Experts of a small language model.
Size: width 192, vocabulary 4682.
Below are experts of layer 4 (counted from 0) of a mixture-of-experts language model. Rows are named router (the router's row for the expert), up (a neuron's input weights, with its number) and show model dimensions 0-191. Each number is 500 + 25 x the weight over its row's rms, rounded and kept within 0 to 999. Numbers have three digits each.
After each expert's rows: "mostly gets" lists some tokens that are sent to it at least half of the time. This comes from a sample of Wikipedia text that the model never trained on.

# expert 53
router:479554513479506511503517519543516475510468473518506458525512489464491511490525530485520493514496483527536512479483479472453473513539457524465487519503488479492482504500469451467532514512507584490532485511480495451494510498445548485493468521502476498508474460493510435490509432517493506475525510509513502538516506534514475520499513455484523530489525514510482513506493490526504515485495470515503517509511532517490498469476485510500478502575494476524536525496512540470504478498523538495566502516484516496454491505534490482475508544477504478517460526468505500488492504521459532466
up1:480506540561489460509495468521511547496474472488514532522440460517473534467513523534498471481533507502500518501538537497520500505524495449509537489505528508486508505486546470565485489537539522474473497494475484500497538536509496512504495461478509481498507443506543495559484489472501521486518491469516496534505483511507511512511502467503520544538502475503477492504470490480520463497514448496504508488499442457457520545481500530506540504515486485497485490500519488540506497520479491519499492444499503520468582497533495496506526495536510509459494522480522513518542485511481503509
up2:481513496531513493507542515465481521500504479518509514478508487514508496504496482486491517521525458514519492499519483501500499539461542497467496500521490531471503526568521521524443518477537440483494495518483496518459502498485517533471472556553511509451465480505469505466501532469526456509502482461500479491518515495484503457479424484469492487506525542470539520527547535515534493495540496501489440499515481475531505450506480502450509506545481490460510511487522477488544491545503501494480506524468486530516503497555514522483504507529521520508480522468482514513503471518482509508
up3:456516490517523486477491511491536502492494503472518499490476489446470479450478519498559510480455501514566474498500476541524473498502497531493492489495481519542520515520452456492520536483543523539486515494577491510445466459517489482513515512494504505489525486488483462542509532492486516495514484500485510490524519489507528511499450500544521493507528515529462496523518490504502495486497470548494479505507521510465468521493515509508472472493514507530491448518492507515535521496532469475517467503473491508486486517505501469498474481444500492497491539491502486409443475535476491477
up4:542484513470512519511511573544488447483469506495536504537470502487523481518520474515519505446511484512500492531484551505476530507518502488482492483513523479494431516442486497490461527485443522466497519489519479516481529513550530500477494455491531546496489451481490448496445481509495509498488484517538492481493466525525513489465469486489528546520504490477486484520505581510511514515483475496497479516502498460464497497488504539515506503496519507564506500512461506496521487510502490483486488506519467502478483526513501439499504534512514487525490528539500527526471499530499509529
up5:480489494501518504495520477513489489490469493436483528503464476485465512519523501509511465468505455503498488494510503510497526483515515496483525498481457500537541506494527509495489455589499502560478515521504511505497492523557521529550499517507465488529430493505545492513494506470499517494525495461497497465481509505449526511580478473494508510533465509492494468488484479474541492512444542506503517485481483506508496530503517480518461538496477508493454542520495482477478530536505572495496477491507538504493501502499465470526478492486515536481486502523544526477487516490528496513
up6:508552530516498492471524508550514516486496523503526507495494530508505512463492493499522497512511492516509490482541507485483461485506473560479488538501504490490524505501486501477506516516490503496509508492495428500447510506504519518473529559496465527516456500498521521508530499478489467458497491467516511487539509517445532507460519460539465479502511475510509484537513502542531484507480433514479478478505504503515469448498501542460510467518506436543547517488497487508524491538484507518527506507496504561467521502501568497503496496487469515541499530540499505480518433503481524486
up7:458472504473482509493473499480524487477461487536530495512494528487539496499492533461519500494529508511472568499512452546472510521506478491511541518561544508459517495499517539528483556453492513551485505493513499481473495540528540521510515503495467523472491501476485504524475483527494530485502524524499499520550468491533500521504508485492515488494519469430454508521531505485491520475461501552468479521510490491480503520474524525495476485503541474505522515462474495514488465483519509574463508508510490499494506527529494463462549491478494485539468518481503506489534470522495513483
up8:526524488482532495521486526524521481493523524516511531518483510462477506489467502509500473566523458515532498495507447487506486481488471529508476504530498535476513487520498500505527510563479497509504512475477527521482525507507487545514481521479505507568449497491529491506472463498512549524497491511531490536461502485481536532524516511527501555485513478452513508515456466517512504502471536491476504487565486469501471473486488480502477448529505482510503472494450499500482512476517537509500463517539482464479536519451530528517475494513500450487457470527537509492481465467507511465
up9:519508497500538535477467458485513537502505507524505524523459493470495502510437441460511495483572482505477551498487490509489515488530495498522493523568508504488541482507511496498493515514458520482529495487489499524489512544528553495523499501487504509514498495499497485465449502557520483497519489499501508493557526487517514490519502514534476465520562522501473507492523456484474524464454496485480492504517502479475461498518507527500501509481497455519524466502448425484486498519495508499476466534489507466492476526534498488522492516475485502424523508450529499490520485494520510514
up10:512471498498508474518508498538568497483519498484483500462493541477496511522473516455506487508475501527478493493485489496475493514476488499496503469471510482522539491480489496501477451503485518522514474533519542490481527513481484553471530477533480483481467505507498499513475537516497502520489509536529477487498521464505475483483501523492514491504536467422478540475477554537530488506510496467482443504518498544475498493489514502492459494468487496501467501494536519509487496522504525507455412498503524518535491480411488485517500466495526461513489508504528446510513521510442535506
up11:507547536498510497517533534575512508477515471489498487525482510448452497462521556546465508509490476502512480517501421481496446490489497499501450488497513467539523526499502476504495497496479486482510521486527506492509524508489476524493464479484497557491481507480508475484499458512509530499492491517477512508504516504504482482467478471475531518456502535507469519463486511507491462481505430519511439521509528499487442453500483489445469487502514538546514498507503489537496502469512508505502475502512501511533499517477563517480489515512508496522448543534528512511496525511497518501
mostly gets: "g", " off", " vs", " entered", " join", " up"

# expert 40
router:504510509503487508534524520523535522475471515502462517528524505536504555507512493536508516515448498496495505428546460499466496527515484519548458532492518459481463505518490482507489483520492481502512535498497474481469539489471537549511479479492486506481455529452510495482493493527504444526547504473497527502506463486519496484468484464514465525476467481490519523519470545506522471450532474489514485546531488523499541515511487525482520483454523505523536509537513529482496518469499514485494490486487478492540483543514540538513523449481517522486497494518477474494492536478507467477
up0:532513482499520482525514527497523460550520473508496501507554539481526465479529447473486525475475509537517493485473548502479476493496507470477528445499491522515491510533490447495499530516481462529441505493516459495526482499478484520530541531473501503510487515512544491504485503534508485492533490503529475540514483480565478477527501506502514507464507526466505485473492519465474523518522508497505517453500479560492513477500542522434490520512547449500500504470479503503505520497495484501495497499474471502535471542530517471479490476523500549521544515502484468504523502489544502462
up1:473478500478526514543513484499480531459502457542516487457513476474483470532449536478533494533469455497502515507472498502452500516504509528504530484503456462490563534496522471500479496515493509485472473495467516511492500491514495465526481504512518499505544524512467481495478523492496525495495485543543528528491495496464480522497466482452500493506467491505527510507535490490533450511511551489509497515523514484524504491467465537515465515507564469517496486461502530495524518507550479527559475508509467488444480521536520484475478511575504535487474507504474508520493513479479497514
up2:475495476501521521534472492466509502507476457508517523497544470480549474503520523494512514532479552514513536493505485492498504521493499504457494482473507531503480547518473468514517525520530474504474485504488518472538574494491484496540507528506474496531480457499529480504470441453499511461512479498504441530534507501500501474516538468534497504463525541544492488489504488487528498457453510455453458549528526533493472517479480512489538479495472495457491473475482502505503481525503488467531520508474511508484476500531518491486477506479451491515485536461512473478520511509508516450
up3:542474510502518559494497510511494525511502502523536499492521517501532486519480507480489509508505456488480438514522451501485501512504477522520545445514514481463506514582504475494520520511488494495480501491477455461496478493464493517497470473571481563502491502483516509495464489466541480503488524486444477524507501497525530491476514475495481546454512494495494528499506502489480496470503494440547522491526540484559481515500497526510504489460526513509488469492464517526491520487487487487517523502507494516506493489545511501491469467471479482483460499474485405515497486496504477478
up4:485523487515483494467490492548525489487478520491491492509514489466513461517482532499489528498463498517529495480503507480545503508503509480441448534492476482462497536505507517506513512477490504540532501495506475537543537506521539470496499502524504516469507490502510507588494501505527469483457497467467467510508491533551489513496536569475527507518447536487482511470487530451476497501512509498522483519495539485507523487505505470444517505523512505508455527515534489467468471461546482510534525453480492545468469499505509482515513504482521538503495485507503514480445506452524522492
up5:481497510497454464513549518509497470474489500442470479510497505453512501461470500484501483468467499497530477516503513529464539489504542517504470549477517520457488489531475506498528485482500479473499445537453514508527513451569482529474524470551528547485474544518532519491478498480473509524494461511497475525489499511468525472510514491518490498527513533461450515544514474504502480486533532524522465499477473489529466496489500517524520524512482502463517491515520512491515509510504466527473471480498485509512470484519443518527473494514473492511509508530530534470501516525456461509
up6:534500504491473479469491456494510502503533484487515516548528516498519468543497525502497481493475444405454546473514479530523497453504539445524487515504490471493507509513477496493509459520500511522531507463523489497482509554513440504469475536484511482513497494480447529467462492478518487499453483497526502493490518508496471506506502480496520525523537466493510481490534491502494500459454513460541494560499454509527486497501489556486503520512479472508501501483515497487511514483542531494505507476486537461528466541477477467480505479507513538485525523500516513488544496522490517504
up7:529462479488523501517475499488477520449476494520505520501491478539474508536530498542488494519498429509499504445515445517516504555527489470543495499510505506504486574515508478469484509533477469450515526518452517524490525523534494531516512505474443500510503487495503521493511493540513494451498542488461523511544474463524513500487508492498484530532496497454498506513489520516501505528530462528478478506536489514527485478480472544541529455492523476511538498526476505508492519514457499488509487483502498460520486514524488514518488486485542497504474453526509535492500504510539485436
up8:449491493544500512557509536494491453494536473505487528506466484492486477467497507473509501513510515501558493472539479505531517477521509451511553516516510498527487511446542485501536518477520443492521536505528492489497459511482480561522506485516515504488487501482462472541493479531490491496507506500498527518521513479488518504480528523516497574495493482498486524467514479507491524489512498524489513498511471477521511527460443473481487512496489518480511513527472503501544544503474541488434538508480536487520498500531512494509545504471549509449503480521476511511537476531481479454
up9:502463513519485498525498523513532539512518459492511493489504524468542499463511518497501527507517495484481495486524521489537466515519502433429530500500515502499510503498505476525526521541496496554464511496466466492508520499507499478505500483468507502494475463434517512510456502457514496476484480522519484513486520503490491549477533461502504459468492519460495506498477533526522485518470494463489500525515481537474537521530510538464445491507531484500502494503456507488443531486525498494486487527517469531475516505485469547528507454498579507468498500500538513430502500489487469498
up10:521491535488497508523472519492542513471472544510519497488516464524502507505485520506466508531520545535524519507479499471481478530525471514497486502495506477480513471556494486519510500486477485483503505523471472538509510510538513495496495479517487528526471469488518496494508503563522520502497536494522476491506496540498525503492501521498535478487542482517481533526523505521522496497430520432512496475514412476480527508485522545438486489473509445482470538495488549477522523477445526500525443540505464500498526482505525495482481524524513511492517461475513488527485481492457502540
mostly gets: " known", " use", "known", " able", " way", " higher"

# expert 25
router:469493541473503526480541486532543520459494523506502518506473436533511495493522496557520483483484430480499505453533457502505492473500522527535527491499497517489480485556491505487503536513495553498501516529509521475524505457494529543464491489489460517510494467477483488515468491520524502518531544481445502525479486494553506504531500481536505507491460472486515495543442518509524532503500522501500510500527477512484537503463496498520493516511499486465515535520473494490497495476489508521538534500476466478476477535497518452469491478469493470472457499500518446484511532470489463479
up0:481474495516540525507535506504528520498469467533506486491501509444507497546506475510521508496497490489487502480460532548474454510466491476521460473474518518495523507472507496545525530459483504539483529459489508502519517507528512491482512483497444490530489486489522478475476488525493480512481451508525498484527494483472551511472505520505482489552435459528555464495483507518514515472500510523468478502447462517530514462499488539479452515523495483531530499465486491527534501485487489544491504511522486474531503524466542483476504451498480538531498524501450476464524485476523497483
up1:487502488499492494472493495506474537487501482456501516495462498490444574495537499477497500526494525512534421516516519482512532537456516516501570472519498496499495494502525494502461498501532490547523496537462525537507497451506516488489514460475444506473540487470492510528527498453522558475520505570513482501479518468501477507508535494500482537476522494509514507486452532489493520515462505477490491517496504464491494490504493499476517553490480492502486486513493454484481536479499492499494492532521519481482516557512512499503559464501488503501507464473486520468481509498553472510
up2:507522479515499511491447453509482477495528535519474506477493512537501514467513499539463516527469517539479473487494475475478452562494498529523517514511514475521501543479514479477493497494483475491497538509469494485463522499496522517465511496493504511469481526497476477498528535463507439509480483463483398483506453510586520537506496511492487521477494522481499520537485500505480527514485527485462505494543493548494488471507494460507535420466510487537495510508533511512521484489499493483508490517479498460494489470504525502514489506476508482479452508490504493496504450478504488522
up3:492515478515477535481457481491477500531563526461452511514495447488487520506511515521535454520475478510460515492550533551491512464498511515546486509512502503476479505481533481511494520495466462472493537477511513486502477495532485546502476543531468465524477514390498524502495498522527513477506503504529480522497503465486480521513472503531515501540474463494470504514474512531530522513472484508536487507465500487486483493482541513466483517545454503527493497496508521492498505487485541511476526460516517508488526541507484491504513485539531518485467527482495505481497522482468462542
up4:505491518511477483491521468484570477510480456479484475510536446485489505463559476519520515497507493508524464472468517536508520540513470492541512511485476498514486469507466506501402505494512500525483497462488507493524493500474521502428490436497532482473514507473467505499516530501485490499523509502548512500507546503539528519502513494551535498543524486545532504472506492458498489501488504489492497495487489526474470512489519526516543492527501503496486510484496489518484479496515528494551457525497546492491541480561510479498492514530497460510493533507494486443479498514491474477
up5:533504494523477553483437500522486529511492488524509487468528476506536511481529482515495526474487512501481512504508529493505483499491511472498491517492493485480512492522489542490504517521515557525482481524539508468528490476494496494463484502458489504485473469482476491473495520518487504487517503532504432497480555521560473452480459470515504498476507500463540532495507443494440460559489524498493505506516564552492507470445490512489481502475502471500534532517520515491476543530517532489509508532480522491509471491461516488495497468533509479474457487485530507462526503490449473513
up6:499531523504507475490507473478486509440515534500523482508486523488490509460528504476499487525490532532439550482508460496539466523532518495505537521476539535482502472552429434476484553490514495534550525522504504467485508468494520522471465523529524500526522492505504531539493485512515502480493495499512538503479514493519493512513539492519506497499551551497487467500474455519533501515514499473470480446497489525504536470518482519516483468499530523539488502483488510501526498472493483453539465483483466525524487484520471492511487465465516491484502472527471502455514511501518520528
up7:511530503495500460481471513526513480504479500502521505505489547459501519524521522474478531485506498498484457546498480480483498461522496498489495519458472490486528488499491506495487495475477515485460479507515503509509510548516482516474509499492476469487502502429496473530486507523517430534521483498472544512493426483506486513490482490478554531492504481535549535531504557537515498509495471472533509514518529462485511489494561518504467505514487492541507430518519485491499472421531506486478511524503435510497515547482471477527515480513482532496504478507469501517512491516463502510
up8:496507502464502488541470488515481503517549423447499485517492501494510484521459521531557522516484507460475543494489488520537486482561517559506524480499507562496538491518491511470532485538486464482526463470482492493494498510509476521510514487492498501496517494524471474487526502487483533471466510490484494529526526487508479521498503537479498471525520501467509500493491514525513511501518483455498508498488477472426517454528467516478520555517473462537496535515462535534508485468481486507548495473486486530493492477492467503509537486485510449528488503484476451473516495504509534496
up9:502493534524485472477503507509495487552501488481486518516506509507506530495513548438529510464473505545515485573470506541510521463485517480491520491517481517509478512509477531441530467523559533493507513469504520504466494501476534518496503500489538490500486473466500496505471491498516524542530479560478517499461501535488483505556529505494494517466473511465564488491479525514505495491495524497509529487486481502482511478524476523513552496492529508497523507492490506477478486498502539509509458468506511477486460577470552474533530486472497543511478528512500496504515502470498563520
up10:503523523484494483559535469506530515498466509471485513503493477530549504473489518490498499468521521536480510525470483489536494481514524506517477482476498537518509499528500499495476521496472502510524527459490477508510500473471515517464520489485518462593515504477497529500511528491485492506515490479530527512509484479493478509496515462492536543466503484511471465525519556447542518512488497536512556474496456506481492528454501510501494424491532492488524448497525479519507495493450466513522490471542483473466482445513508506462538509492515516485470482481492512527531526515493450510
mostly gets: " her", " him", "After", " former", " original", " young"

# expert 41
router:489473478472487502532476514522498493526469523478512457511522510507541510499480515519510478510530466497532527473527501489469489474502522493519518472527475511546505530495483490467479540546531491497541481497496484478542502448492520558475471522503519502538487446500460441517455497484490521476506522504509505512518489477507462510508492510455535513467542479478532504517496476503542496475500482511553492491536514544504479503486490479493503453532490491510530438531534494484460503495499525523542502471495503516493514513486463440493501547451523464510472534482506476520525474505465523462
up0:498501506505526522511498512486482506524436466450481482455527508480522519464514509513481487475527491493515518527514475552501501496490486460476469493473474498485488500558565501512507518522504490464502517472486541522497459481506484487468497442455511510484516519526500475486506489491482476517494421501493517480528495472472493483532477462527491502575523496498483534485476471495492472538514491495480486486428492490496543504505465524501494515461513515504468493538495510545496485516516495524478508500482504544480494487471511536457494479513501457484489530515585517504513513476474512509
up1:500507515480508524533494535496475523511478515472417531540527465487488473489515513497518478532493451499522468492491517494488540534501507539533475517490492491503498472493481526505516516499480508520519524523533515522510482502478502523477497442520503496507521473464466522493469508554522513487489476489486463482506471522515533523498438508466498502488498487504519530514478480537492477499536518487453500528521489468544523535513529482486481465511520531491478477486513553504523503505466476529527458504512470578490572471486484481486515530486505518462501463530505527516477513450471528478
up2:541481444507492526504466469508527471441491501526513528514505505507473509497512494486524469401517482477505543476456474473516491503518522546481527448474477511493526536532513462509502525548500467501539481504457501492502525482457519509508487526522531491506510474503514450514479502483510531500523491511479519476501509478513524488506506497521534494487527508481504487506463475480495483512511481482490505504523471491514521523528466488498505479494483515458462480454456502453493483502433464493494505500533469499498540462518555481489493498520485483521477500458495444488505501511556543498
up3:501488461527524497508575474504558522505532510504509569465478483508488521483513537489500481523495510480457503565497443518494503523489475499484501488474479522482489504473489476490477507521533536491488497511505521508511462484509498545538474502499495504541457543487503465472548496486502494506501481501457490534472485503551540520518445497496496465493462519484490550488500503489487494497491505489478512519517515502525520523513497475513507471523530496514481554528561423530498498462494496480516463512476519496521524498468495504483481533508461499515499489469550491480489469524514532460
up4:515519527508478508486489494532493500475438518524497507497488487513487516509470507490538472507464491507518497456476476494516467512527507477542536465492518501506487416562528506520469482511480506485526452488529474485472469495546521541504490493542525486537508508531490493537478501507502394528497492499511506491527506498492511480482497496484494504491457547492489499509483503502509502493516494484509492508563463476489499482491513481489530484444459493508489474461494533478455504488509494490519481481491501478526500518467514494437498490521505510503563479506504458526526514565500471470
up5:527520494516562492467499510472490463489531442497512563536505534538476491512534490473472527529438520512508466517462519490436497510535521526499495495505526502471515506534527488506461512474506499501511503499477483534500499482496475504513473503556503472516528502474498498479473493558485455508496487480532505545533494500488473533530512498505519528481454482492495501555465489555469484458510516524470503497516480498474560522474470496474488507526506513512487485496533497502481473514518490486477438514504478522485483471472508476437501506473498534490510495534526509500495459486481467495
up6:501493464481516511479495515516491522478454494498545492484520497500499492543485475498465462526480518517530494461486513562505563475488492495445497538525499529508512485503507493511506522497528511496479503504484477461551498517537478521551490491514531509503520525524489495548512490499492507555505520490485509465544479504468504496516492510553478480529534517478564475495472501516527517521474540495462510492521478519505515473462529495531524460499520477472476509506423497453507478508515513474495462530522540470498469441508480499487512520510481527543519454504465490521494500495547507469
up7:484506535431479538487511540451470495509447486515465507452533493482493540485489509486483530522496444511545468504446535503509511504510502510512521519500544515495512510523547519502538470456488497500491508515434513503498513503514475415545510493519495503511503467451499478518500479492525520529460476557527496479522498522461484530461479501509488528508476505511529534496476491524528497509511483502459506500518499507459499549515490448516497452515509517520511489506489492457506531519489503501501488502485493558513511503514483545486475506489517517540495525525518508547492505510490493470
up8:509539516522500491526514531488501560523435496453401504557492503514446515474509506517494445457498532493478431502508502495495511509495525518491507533484530484545507501504520475503510494545468522504480466490515483493464470489459544487508512487494499523536486480472484473512487525468477510476499471497494513510511512485477535540491534449512512489496491483482535512497453481483509471459510485494477505489480503505483493474553487474486523496490510529515533501501490497487501514506514565520447490485532493520499479499517485482503531512477522478490441499503513488525447509483502479537
up9:459531466491430535513493492504500480489480516465534505491525496494491498514470456474507511497543485495460508492500520515434528506442516466498496494519551472490520534511487506511490494524482482485511496503488509508510463487476435526500480469495459538536483475513530477456509496493508441511501530552546484511564506532511483495510487508513511507506523552514459483532485493461490533497482525452479494517465493485491499490555475507470466473503547562537479486504524507450523467521484480474509474502518489486490520493479513461463481490512494485516530505500511497504500492505460499492
up10:458489548472506492479513520480502505490524470499503490502478518500508546489551455439472519501488476479496471548517538464449482493500537527506476534482455489516516523519486484482502479513511486527531520504527501496523499497495550503480501510470503522478458514532497504537505502535531499531482515554484513500526581496466484505472487563550513523459507465481525508500476479501520491471511496466486485494529531535482500497487448466492486531476498471478476489476500536501494526499509509431506435530494494484488497548488456502505496490470479501510482484503501509498541478477506492472
mostly gets: "|", "\n ", "\n   "

# expert 36
router:490474528496482511519487541517476492514501486448501492535560470512484518516507547499496472505490468491473517490514517538462496493530534518503477475527474528486470502487553467522489509477453503484478494480524485470536484473440505459493486499510503460551482514509490499534477478493483434508555532544504489516574499525504476480505512521524510467481524479472509510496521476519521519523520510495530487523541497526537509508495467474508506482522486479500505480471518515475489492483481528529549517521506532493466529496494465501538547539477489508502502549509498496495501503440456465465
up0:527510497470473484503509515511480537500480498494510456540501471477517503485504538492508544506480439496502488531514499502525465562470513544527516501470519507522501511520504490489486479539496490495487492488516495488462502463539532506555466491475489501475489532529435517524498510477485469493503556494475513503519491476525511491462515495524518519491476520502503484521510503494495474501522514477546504503529571493512480489484481493471452498450502461515495499517524529516416518484518475503522510480453506540493420459499509498533509491508528483474531541529533505472490459465491489489
up1:518508502509507531506532473532482505518520510504512500506527434493490454506512482512545548498535489497456523562504482498505507483496494477485526496498496490526489510549517474535534499511460517460478501481499483477529476487495535543488533503500501471503418457446501444498513458539510472507478476512474483480534528451498500528487524483517500516487474504465494542545495489500528547462487495518504505532504493472551494490486517489507516506486522516475486508476483531515458524512500463545559513499496472475488508499513521522497470462500545465483460533527523491520509497510474522524
up2:467500538514529526461482476475493490504466488469487514475475522530484510516537493480543526507470498492484498488469504515510525450519484511489473495503556471485461556519458523520491475498476495522519496468463461531518508545506495493469450522500543521475490489478508493518479497525509541516565480487494491485513535508473511485545524490473506471471469486512477462551531480467510516513481469455522545526465504499522545520514497529524523469483480476515468474487465494480499560508509534507460524496543477525518510559475472537486475519509497508512529494522497485511512499515525513473
up3:523504523500455499465473468465515548458496505534517515520523476517511521472470508509537566516490509478464482496489489507474491491540510473479521496464523502516532496487520530517493509520464507543515455511508506493500483499483496532483509496520469529478503519470497495539493522491498481541512456493496459534500470510493502485506532492540488541476479570483471473502501485484512485505598520496498502471485475552525490526465503461525489546470509470486500482485499522509471511493478487491508553555543533444522451537486487517507505523508501469468512504508523520491497520489488479523
up4:450531488503532550500489479500474469511496527517528506479529502506490526531510486474554503491518503503542482485535508488462483532433525501487520573513486473524483520458478536538492478564498482503482509520508493485500508488488481475538511499449517524419509558481482509464516508506516492498490503474490506505503460507518507523483435494487536515507477499502440481540512510534521525494536546522483506506486508510479519483521484510517505500479500519476511503463483506527486510519453506515500541525525475521518545499497519513534526490486499474510476477517446505497478477506511439506
up5:512485430468538498488502527502522512535509470471474518524520494492541529490498521543448487504489470489467492472519470494498520504495495510481520462529525506530475505500462534467497481518496494513552433499494521499511519494498520504513484480477495478531519529555490499492523503502489483505492515515506538537526493513512543496494395512470558488500464495490482517509520486497508514541500495528542507493522522507485527501503473466492491475511467492487500512528504520511536511527513492443500504460493520490482542439496521495503515504436526538510526478478475508509485474530462489556
up6:523500506539452521499520537551485463511509498465484524509474518489493469521502482499478534509523488519518495490503478488452479438525502534485525496504516539515478504548459517570454507475536525471510465469507517514484489490505485508491472502495526522486511458501546503485533525507522499499501508476482470552505514505481500503497548487522511536492501497500534485534493455488477525512465536473561504518511443505514476484487502513495485433492552495466538449475494511496530495470454489567499530532504499509460505498525454488523505490491517496510516487504473506511507474472512520479
up7:506491528502502464522527471551473474493505477498507534485502498515483468459504451490506488492512507480508509480482494534460463492509467493541515464492492541476525522511430514509501505505467498546512513482520489513466498477527533487502501518572478482433543503459497512505517498499520466536443522543447516516548508506512469480484520540503520491473511494482510505549473520504496487496505476469509502473507480494552531540517479466509481453490488498555542512553518502488485475470521513511493494537481501468511497470520532510512504476501460479496476518533466465479507520488507511474
up8:490489493499492517518480504501495493478499517440492460518438501509491478533487513529515527507492507527500514509544512466455489500495466473475493536516518539491461459442525478483494503496520491557504485487500524524418505484473447479524509481501471496527482526490452530537506471505510484497473519520526474510515535500516536497495546518487458515485516460427500493556523527514501466488527508544510494461502456504487505474512509515511520458550490483528495535530484479488463490490536465508486483491520470525508552519481510504521477493488507513504480525538468459491497493491496507479
up9:498618457551527487486519509524510505494457482487532522521511483494510509498488514492497509528457528512457489442507496488495494503498467559495502495509454501478474528513485476522491498469520494503467519485477463508461537520451484551516515523503459454478516527490515450521489474536496511503502524484486489510494461441504485490490528474473482490480486492469460555508521537520494506531472524454481527475527570481511508513476523507519477488514515490491499484523528506498496487514488487531524512526527506482484525518504491506523485530527524507512464498493466478489502512538521478497
up10:467477523435487505525516506506506484486499506485512476492535479464535488517471520461519493495520463514460529485532499465497517532506484530508526521482474477493527498489488456540543585519482510505521490504520471449481494492516469517529528558518482541515478474441504515484479449467481510548485495514516471500473504520489519529460467524492490474506547524456521525464537531493552486502489498483462503492493516496513498493543493500534470501505509474499524470469488518487518496491533492523514462472498477514478486498512496520513520526494510546438492480489502516538527454509499477489
mostly gets: "/", "-", "<", "–", "_", " differ"

# expert 45
router:470509527505502474507517506489503462550509553495483468495511528522500464537510518525576490462458485480532514478516478506507502474544467494523498455485516483505520504496453505500548493469528532465525484535493446476524500495484483515507505502546478473511499475514491515519487492539497443543504497510527492501538479516536527530509501484469526480489505525490500450486485481504519482478500521529492467459509515544510531536529432459498493499488494536477557495508513488467477499501507510506515486449484502467500532500532531496506481513541469502485486538494523522516450471463511476487
up0:540546510474479492501511508501479524494500486534493529519538497514480472524489525508477489485513497535525493495508442513519463484494523494518459501437497532458484502549526513491513476477520490502526484519518544498467534509526479539503495495478485460500480496450505482517513479497487459512503521521519528524486477522480511495580475567494514486477502506490509490491500521502498540530510509493457490493533521484504514518489459487514542494521535460488483493476461513535552542445522525457467480522517502470501490513468488494496505536514517446455514456452488504553483501495497528508
up1:504500440524490519469497471541517516450494512518464462476505544537475529501494468488550477504478466525508490520536498518505517520524497496478505494537478452460507495489493431498524486519513520484540500538541523471516518456511475523508502547499503482487490500485453516510493493491521491504489488496531499516523509532560512494484475452491455524509469505520531495488540484493482496451540484491485508531530456485484537542488480479526469480537523469503485498482525532521472501479475466544513492511533503526494538462485493521510523521518520489456454485451494497503489498536512540510
up2:526515450487519561507519529497501483504531488474483501488501502506457498554510506495505488503489533508455506436514493515528551541533495516517484500510464489502462522508498481506485466538538511491538506502546483441511502475510515526480487481460505533526518507504493511485513494506507513466476463531510479461537507540566492492501482477474528519519532479490494468516469481482521513498485483507491538496469498494472465519466510527479514486543473458494508511480564537459522515503506553484527516493520512534514516508507527534503510495512510546463489496541456476536520489505475544545
up3:505508549541508522506522488506491467459545495500510549483490480533518489535508526482527541525505491504511530540505489461484515424487494461486526485463474505511494512474536510503493563540478493475493509517524524527494542451515465477509481487560471514516462522516496491491486480514487469470503499509477495550500493476502499516472531505464500507491498506524484513484501479505469468510503503531525536475520465492465520509483517486480515493491502545481496522472476438496527506523457480504509502524513561503482513443550535462462507530504510502473518499496546447506537479486487489487
up4:465536450501478478547513527510469474539482508500486515483468485450502482509506454494502522483488499476509516468509537502514487505479518465506504490475519488493503576522489468474485487532522517496501494553489507501488500505517458467523465496510423476476502494459481494493502527514532475473489546531517466482522495546530522549529536466509480511503527493435473479488486563493526537512488495504490492447462514489517501503510475464527501492530491483519500515470525526527472533492534478478511500510521502551498487543514494502502486461542512494514465490470484501486496534461536496488
up5:501539501528490488504473483506511503488493512475495485482496507562481495497493454552537531486489486515549492484466484530497464532507482469517512489507454458488514528481520471498524507513510539487505502486459447489483467520520465465497500500554517513496507492469491486501510506551483544515534475471507512458503484467456504493475470548567493499438490506461531528497482442518507474534473466525483523511516465507495525509512470487492486491534554469499516501491521456506505551525515485526497461481522527505484534500503452514510522492471494484496477491495563520518505519509487523523
up6:446489434504511500532468499542514541531483511513518489482530493538484488490529513487530489518517473485491489552551511517512540502541493547492508483492472486495492472531509495508522483487529497529453516503522484467458504500481508508542510472518512512491482457469483503502510472509481509532525520478508518505524468491514501450502469487469496475528486529459509503487537482545441480467546489512459503526547552494533501526494486490494465537454537490480477494506494476475461472452485500489546521513519479496497543529542539501528541499516486481518511502523532484506465490478499487517
up7:504501514502482528475503477515497489504479464429509487546490528503492505502487513496460496516488504502514488483554476508480504537537488501538501503493492476491469472531468510506498493484482547521500500511501461532506505494494559493472513436535504484542562475509514498474496514494504476524513505523539513492500534471536527498504448505501488464476530523512534469513524447534478514484488524469464522480528481516514483560522515468526500471527525492562477499460530500452494472495500564476504495496526482519448535507551502523492491509519499474477447529511479469494477508484500527500
up8:544505491445510512497522492492472504484498472456526488500522501523507501557501513495506493508470492507485504474494504496508518506545492511518447470520518507482562550468493516524521475508518527500478514547524439491500534536532525489492508516526487479478449545509511503535489502492472427505501495502512549522526478510500528484440493533482513509488499463503528520509496511500514452460463468490491505499512529493485526490509470500494499505505551525538513538494493511406451500523514493472500486479538508521491513545528508464515471513498480506450486480487493500500447473491485482497
up9:518511513483501537485450554514468476481478516505510488529487472502485490508496498509493503495535523536491498519512491443468499470492499482521473496482523499501471472475543511515503510531495494468470533491537478464503479497481496518426501525504489518474453514453484519543494502504501479494499493464464499496522540494517529480469498532485540503524498574498465496487523511521534510463527474550497497481483488455532505472465491487470464535499513518484487502474508495501505468494513493469523528484541544554488477461505515516466546467472516503526523523524531417518511493505501486541
up10:424506508481512509494507501499500492502519505517489507468473509510518462497507532542510539511524513502526492488525500484502460461536464524524509513477493467517494526501517470487465512507495505459501513496488484504462505466506496482497489500505482530482529500497504519522552493505489468471500535487515519457536445521508509534484434471470524434510507525488479496568483534484476472521487469510458503525516474497486524536459510497458453491528505524501541523539535519491528460512456482522525440493521468484527518529464547528486521513481463498480495455515483493475533498488476493490
mostly gets: "ch", "ter", " ==", " Sch", "face", "och"